Experts of a small language model: vocabulary 9825.
Below are experts of layer 3 (counted from 0) of a mixture-of-experts language model. Rows are named router (the router's row for the expert), up (a neuron's input weights, with its number) and show model dimensions 384-511. Each number is 128 + 32 x the weight over its row's rms, rounded and kept within 0 to 255. Numbers have three digits each.
After each expert's rows: a language model's description of what the expert responds to. This comes from a sample of Wikipedia text that the model never trained on.

# expert 48
router:092167142167172082149166104136080173066176100125164136117179130095041141129081152125075145093134080090104191105142085140126140169102127122138149131111058154096126166101121148108110123169133111101171104130137149112110130147117062115162239094163081150100111087112168106082152147110082150194088155123145126175125110154108137128148182136177165160134110103137090168147177098145144104160137
up0:109169096089071093120081134204089170156113117122133144114115136190136201132141150110073112107148094131121120132154125125119164172159093189119154110154092173095155121099127124067120116139156148147108113104140197130097178196134144125038161089150140160105133065146125134125113111127119145165131143140139129132142147097123106122096108124121068123157163180153150142150133134182098103164096
up1:123119098169143171118155104156122173087167071131039138154063115147057126118144091165060126183126118149109195101120149174161137113146060122179122171168122136146112129114097127096089084117055138138134110152123128133110092136112131105068168115084117159148177126126055115129131128103099100144201146132096143139148135123136143099121176128085066142146114128107093193174174098115087116128155
up2:090100142087086117113136139108082122080223189139118139109135176138089145080120124170074131142133122091123172184152103107098116103042116164141139086133112121122144187107108098130113074099150103133165145105148124155099134104106166107081115112154124187113141164136109144083111084125116176186107108137124221181112108160132102114102127039120108081091127130124057146161146091099141119126157
up3:102134144114094142172175129144157093072137056199132073139083147141143146123095118158112141070115178135074202128135113164087162188138145170172182125128085092094120126115146111142173140114134142131142188147172123137110190098098129163153117181116084156072096125106088100111080080146134157116106136141155167129137179112190131112158146121165147156128133133153121168161145133129130122124075
up4:197139151065178123123101103133108124167099116142143119193125122107114183193152200144081122109103139146073170145147142107106083141186104103136139142141123155116164096141086182141092078157112133132098137125083160121114138161093076137116110117113100077071185103108116065146130087062146128213150141116082127116094148142100136057169134184125132162161160136156134143127130144129163065144066
It responds to: Lowercase word starts. Single lowercase letters or pieces starting common words after a, the, and, such as b-enediction, m-alacological, f-ile.

# expert 2
router:108142091141233160156170112109193156209139143137100169108160102110154108085163128101168153113147095130123165081145164148088104092138127123097110119121106102128109160107173059173141133107105117142097114144155121111110102163189133105156126084173135149149098146105145161171122238115115101144099124169116115137170150151172125158155135102118102152176103125044108123127104178161105105161098
up0:098143149133094160098159149096142164078080186103106157162067174102200100057170104111161141144147127162155135184101162156097101076189122197172129137145173065082155096100181106117152127136145166152135163101162152098093153124132097106156114183101151161145124133095112168083133165234098065143108102138132117163159114075091101063103125095144128162140122142072145106084085082162131140141146
up1:125160139162162122138110078133179180086095117152092178151095124118158131145142107175134139166122112152182101102132122110109135085135149136116131155098140122147115115108108104105081137140064113184141094043137173104103105132162133163087137160168062178170175126172065145144120194134121105123118102168109130154177134184158130100138079067141118157140066143083110084088132102135134143121149
up2:048158126105150096077154129107107159123133105102114082149156148160149145147149103084120125189104170141118149067117159174131097108132147156055091164152054115175134101134167098135094102145176133122081106081084122045114161162155115153113126058085095100132115135098149106101070062190147136152123109128161111127167125097125190168115148165127061126121073073149122115089115154141146149143103
up3:147061027056180120150121121105084155149116110210146102117125151139126129150134123141152132144138126104170178083135136221104142160077149095109102106125108096122150095126153147119061110092118115138138133147099055095151115156123173132144116101144119084102099099138199127144122102186137138127103073126163093133129136094120114164182122122124126127118151158109102141134129104180143140177119
up4:139121134125079142236124119154103186163122129160120119133117162138132114125197047178073157175111127144167168093095116116097129067097163130120107156069117141079150175153107177143137071097108097120190108162110151121108113117130112129143097167076093124110073123125121154187090162103121093151058118211075145133094125118159108114107211114123036143180140118119116122136110135154130107108081
It responds to: Abstract noun endings. Abstract nouns and their suffix pieces after articles or possessives, often before "of", such as development, education, expansion, -ation, -ity.

# expert 44
router:141166146067133146118130101153122172139150108112063146119084181184181157152091064170159149113160095111128107083141117130163110171135112120143175108156089142145119148190140145094128123139103061111143117108099159146148154144109120117072182114103121123101213162138124108163088135154063091174109146099117105099169134101118164156175185061087167113168134148092150112221157072126095131182159
up0:141174141068119101137120172179160171080198135175107146107109140117147075147119119132134113104052109083114135151120167100176155178079106161137148122139132150110124151129175172157056191135037129127154140158130130112140082139116072152104128131130063178161084136128123069130160137177114111147113102137134111096146133077134130166111146107146150158122114145080083165186068140106162190139148
up1:099163091070117148150096124124156163145145146113132090069136138125169136183093179172095092112099134127087105118123130083137184145064141112118179122151115137158152131164120132161148135145050162157091067132105130189108115125070094110142135138104122129162112140144115054148185126166109117193112157099127160133165114122110129047184163122125147211209120070090143165121129146103142123129158
up2:129142064178137154143154111180158179140102120149134089142135155146134106142072112173079134076122109082108107150084145160158133061158104158153085154138163133184160141064119127123138147135106127151141109137140120143117097123161112117171114151188147070126116100112175187166145102086065100192162115059119128109135132122067195096202177174160106126191084113096103112155156155071125189123168
up3:122148135118149109099121133132205096114153121167168168128107125148160141159185150172209098110109155175127155135103165166078159088176137098095096072149142103143142081102125146094140162158124099108106098066153165144165153071129109140094160148128107116126102108081128134188078111150113104179112199136188120134143098162108139112082119141064098102195101112105111170112114085062122085131132
up4:135069157086148064106108121112133102099117116127161170091168138105103163156125145202093120104178113121088147138123099201073158140093166142091148154089106160094098105168200114117096189084174142086172134121122153149204074120184170090068128128136135117150100094105108114134107136125145087160100148126082133118177129076092130126141090137165093101102075108130103146121103087149123133043119
It responds to: Line breaks and table pipes. Line breaks after section headings and empty table cells in election and sports tables, plus according, women, votes, points.

# expert 54
router:146080143118155124112144178098125196143075157136132155121110152111147175112155150137093131148069083041185175067079174125114143141113154147144091142143143170074141209161145139175142132150090156125068160147149181112104096188130084136150173063072106149129105087043110155153136051101133110117155128139094117116104153100109135110148135171135124121111152123172142112154112181074146089110176
up0:101159093116089125144181110105188111117107120114101153107097161046170155135136192113155123150071106122109137141116077109105139066096071153089114164130105098110121137161169119111103139156151128223119119129206151132121127146143184115211100128147133137139135119043101111099152077157151083190076097198119155095125146126108165093128128113147097080153156143125139110125153123132086093168135
up1:150127072125069105079129109086080183100096107125094073113104126183135165142095130120125082163191152133146118098107106161152157096074120194154124141138150170067120121132078139060121137067152117155112124111129157192114177157147089153101121116073188131118111120090154174099083093154130120116171149109099148105128135132143151138169118184138151097104079117132102143134132108089112100150133
up2:147112110145097136164151166202200170156156120086058104082096183133102142093158106141140113105110054170117188099143125144127224088147152201164131140122156134128118128090114138155155090138118071150121150129197134166158120114186151180127115104117135152055091111078110164063123165163153104111123107110108141107110181101131119086117116161116130106078145146144125131114139112096116083159148
up3:122083172168110119100164135122128205114138073171176063106085151121163167112116150156150157090156117117144068113106119161083141120146152164061191153129080152061131081120136161119089179080139094143089116127159144156182108115089131154134063117108117133085084115103110095102152098130095145136134189174169138111110070110151110163106099157128134131112152077135122112142101149170140140159144
up4:139154123155138109138124085186142144145142112174129192162095103162126187127147180103146144126144133070222103110174125136111106120165176143091143143145147206149125134141167129148107067136094112140093142128153113101104121149105105127159116101079153159125161074156123098163131172102144105072136048095112052169032123133056121062131152108137132089153094127145135087177090123177130142158170
It responds to: Indefinite articles, quantifiers. Indefinite article a or an and quantifiers like one, two, no, several, introducing a noun phrase after is, as, with.

# expert 22
router:121137156131181097153166125144103114100106098114110130152099121089119119101126144112103075122151128166145172126142154146128148078063185139100044122144166164075133171107160129180131099134113079122130058098202127169099155039125089156121084119123144158072104069124172122172039103127134154097078152099137163114147091124136159112077124118095112091135126083116093136149137119106151146087179
up7:149117139129136131141169166176134106135151079173149169156153125104123091144115100099169098104157156128096137117103167155134176105128136120129118093122166146178110117062144146113108183137100065189166118142176087121076117137061135133069143116044135072097166116152151139065113118160154160132142095123072080128088081142107122141113079111132097117076121151084161131126183170101129160094120
up8:194165155188155106175084173168146113107161137115147121110117154159145147153161112113106122132121166116148164123166081131060148115115178130165107118198098100189146114160101114185179103093082127129097123092106101170081141120174094122087133081105124099079136119124101182134188086079149135093128121172135079084159146157105160104063161101143139166173122163145112159078191118076216112106164
up9:109159113133156099132119058127138147146158111148151094196140146100185095122166112112165063141114144128111207099133153136125178067124157101156156129157078185133141202122141106151123091070128104073113090102133089154056153063115144143162158137080109102125108138072057147082060134173123128115125106118128136093128126168026193065098126143092130138171079121160094159125118147116089087116100
up10:139134050124163128150165157106134104124171143152198173133132104149181113133109122124068125134148156107144135133129188151094135122097124146130149110083157185085095120092150116171114146107097101140150140156182133198149102094081096182095149190158192095122170086117100141175120135118159119107093098123077080083130093132092119106063159096089145184134105150134147179169108111141096156099114
up11:160159095174165141175150115128055124158143156125127152085112130121126159131124142120123087159146166132125177105140163126098122136129157089097177089126126129078098080127182100149126107092129172183199161142133142129109095139152096149126159200107165136153136145144127151110100100153162129078130101162075128087123092140131104184113130063087148143122082110142092131101114088190146067095149
It responds to: Table pipes, clause openers. Pipe separators in sports and asteroid tables (especially row-final), MPC cells, plus clause-opening While/When/With and prepositions like by, in.

# expert 20
router:142097102135165114178137160101120142088118157120145100044144156117145120133094169083152195091098108098195162081122130143127132097194098121115129105139087183104084185074124138206152153162147097109139082163109138114151044157161163099135140075107126117123147134121084073109106142089078175137120149091114065151148132170140111143135160083166112146103100127145131194167142147055161108194118
up7:152095104130065114127139087119111135113171193168151121128097134149157156126065119122193127114098134174152158128090121070128148136087167103121181117136156171114180111157114128146104094143150129105101120108079117123165081064085129126125137125117103128109132145108090115106112135171142144133131029090109136155129120107051140073117102168161127152077109114137126103126123111133103111139114
up8:118122187124105144118152187092138124102117064116118140091161164128146133166201129154167145097118149172149114102141106147054105154133176144125099048129119052109102118139141136144115093138112103115146110143091138124210073109156112146134164135130092120129145139093151120098151036133098110150166110170117131127109128141112144124116139102124109127080086187081131188126162116110121036109118
up9:124111177098130096173083145127163173113147173126127142113149162187129129141123189135139148112079171139166183140090121143084147156177105197093138159120140128145094122153078119188147094131127081078100128154096163133107088105137113103130204132101135120130141155180119174126149087126153171157112081110103072166134140140120153096124133106142140117113126169086212152124153124094109107141106
up10:142153127181113139114081154126078173128109180132074182156116179141163145127117163141084069126133166176156107106096127129152189144144110153147151091152127127082151072100153161096143172168137111085072148131086151101139156102156141055103081136133082144109156165141191091173148137113102107122110141100159200161111124101103062078081121130129105134087131090097133138157132135101158104139129
up11:138120155113107094100146106104134103098145178141128108100126093099120133077124145119102147124122183141136175102078154138154076176152155152105123151114131209085039094128111118150146137184144159167152144081169131168144197177158135080194107093180135208112138141107102091144092132141142186031102108090110142143123166142148148119141135120124082081162127137074111152089128092128182147137110
It responds to: Word-initial Latinate prefixes. Opening pieces of longer words right after an article or conjunction, such as ex-, per-, inter-, rep-, resc-, recept-.

# expert 18
router:084153140155148105110121131098068159123145125088129105114162142096090128098158111131116131074163081123113127089166127149127096093166101111170130101082152144117148110153158117180167218105139119157095142111228092082132101134118078153144135075143140153098120136103118158142240111128124081121144127214149134092106066095155116173116089177199097105102102104139166102158123103109088206071110
up0:112139125122144137102122130118134132192139076094144097138162187152141179132184161199123139126121150156145133170131141119107152128108141139113164099119142146125096117136135125077137105080154136200168128088068160156163131100138059079174128160111165069112129158112110086133145094165119078184119174098148103121155103184075153160198127120135155173133132173127138136159055117094142092072109
up1:127116120136126118140109130142089068157138160108145187174138120095094145132083132186084123169115171173097110084109137073129120110177167190149147153162087160113092133112147078115089100161093162151111127106150189156153118100123116117104212069120187103126120164163147154091131139121151189146111079114090121141119128098099136136099176095111109089142182121085110097152180117162111133109127
up2:131113186096124137110150153166137118150171104135112140158171125118115123144113170147132207160173128123147165169107131116095136078109130137154132157113119102155180139128129147210154103127178139109159072128116094141134101113036116074088126147141142143104161099132113133119144136100161171133138120135146167084139172132090105146140153183156136142132130159151109168146114110057149137119093
up3:136136161163051142098116150163090156192129106153139156159062087183153177095151139174105098121195141148082083144111121123149124138129131177123109168163182170127194090168089142119153140155081130165126063129198084082106111143110114111140135116116087185153100108161136104183140173136110091197143108142147191090098153216181127111169129121138144116146140148095135078140088100131173164137095
up4:062085134109170115102119158147127091127114127153158181160141200090081121110171119167120127083180124102211157127122138109133161090206138095133166086142150100104120144169174128198153113162157172142134083189088115097145149141065139144159077094118076156172191120138140113126158105172169144176095070124116079094114117097124112114179130192152117116128129142141085128125133085146070086127144
It responds to: Capitals starting names. Single capital letters starting proper names, often in tables or lists after a pipe or comma, such as T-akeOver, B-olelli, H-astings.

# expert 52
router:152129087154122151055114108130144085131089126138155185136182125116107149115093114103057114074081148117138181052112122139124109175129154114137059143128088146093153149133097148114074161136107145140120171153102107106108176147106118193062144064134071158071158066104115214203172108106188128140110121132108190129193151123092144102104161188130079118098162214139123106086152100124173110130142
up0:114131086178058212148101074148168103118081105144169109147142154126146161123144107076065114121158114145145125120093075141167152138159112142145112136165135091093086125115135119072134128096163125161133154134127181137110142111082086123103092095109127089089125160160041196162151102113095178162157160175170118146147094134143079135125067096140131148111082085139157105071106087107123176115114
up1:124149156114118119150135084142162168183125149124103088096148123134182148091198147225104123100097104114152105172146083148173162049079150171121139127183142114044147114137103168155141170147085114133130108115084150073086148167122061129117095117152088159084102161158070119175163161175153126112131120177152126090190094096126151069115119135078158180129163160184164098133119120153149152147076
up2:145199057092104132145144134192141135111117150123145128092162125055105126099105138143106065086117105066159029024095121164125073135165103131138146153114111162144140116172106149052083155125127123148097109130123138120178151107086165179140155148105105161121104095101180175113172091128106096142151112166152160159121131144072172084141166150123096152162130136121161155075164150133139114141184
up3:127161109110148166139083133155170051143174170166147094094110172120191111135157100112172111127163158123135145114099133097136078203145091169153107140116132130162078129121105162147130148099119044169142200069081151064126128075164068157140095109113132121128180095112137099208164105109188102195120104107104132171136067095079154087136107134135161105114125184142119156125093053119131131071129
up4:105103107167122165124074122122102162121148106154130095109143198102168185150154073089157128147117122131134163049153070112163177169176084162069114144171164102070122165129104141133119117100147119184102170138166110066084126126148142093152078092180106139151178113174152174152129075129140103209129106160099170166130137058070135133156110163119129126096138155112087108157104090108138143119158
It responds to: Time nouns, section starts. Time-period nouns ending phrases, such as time, season, year, age, death, innings, plus line breaks directly following section headings.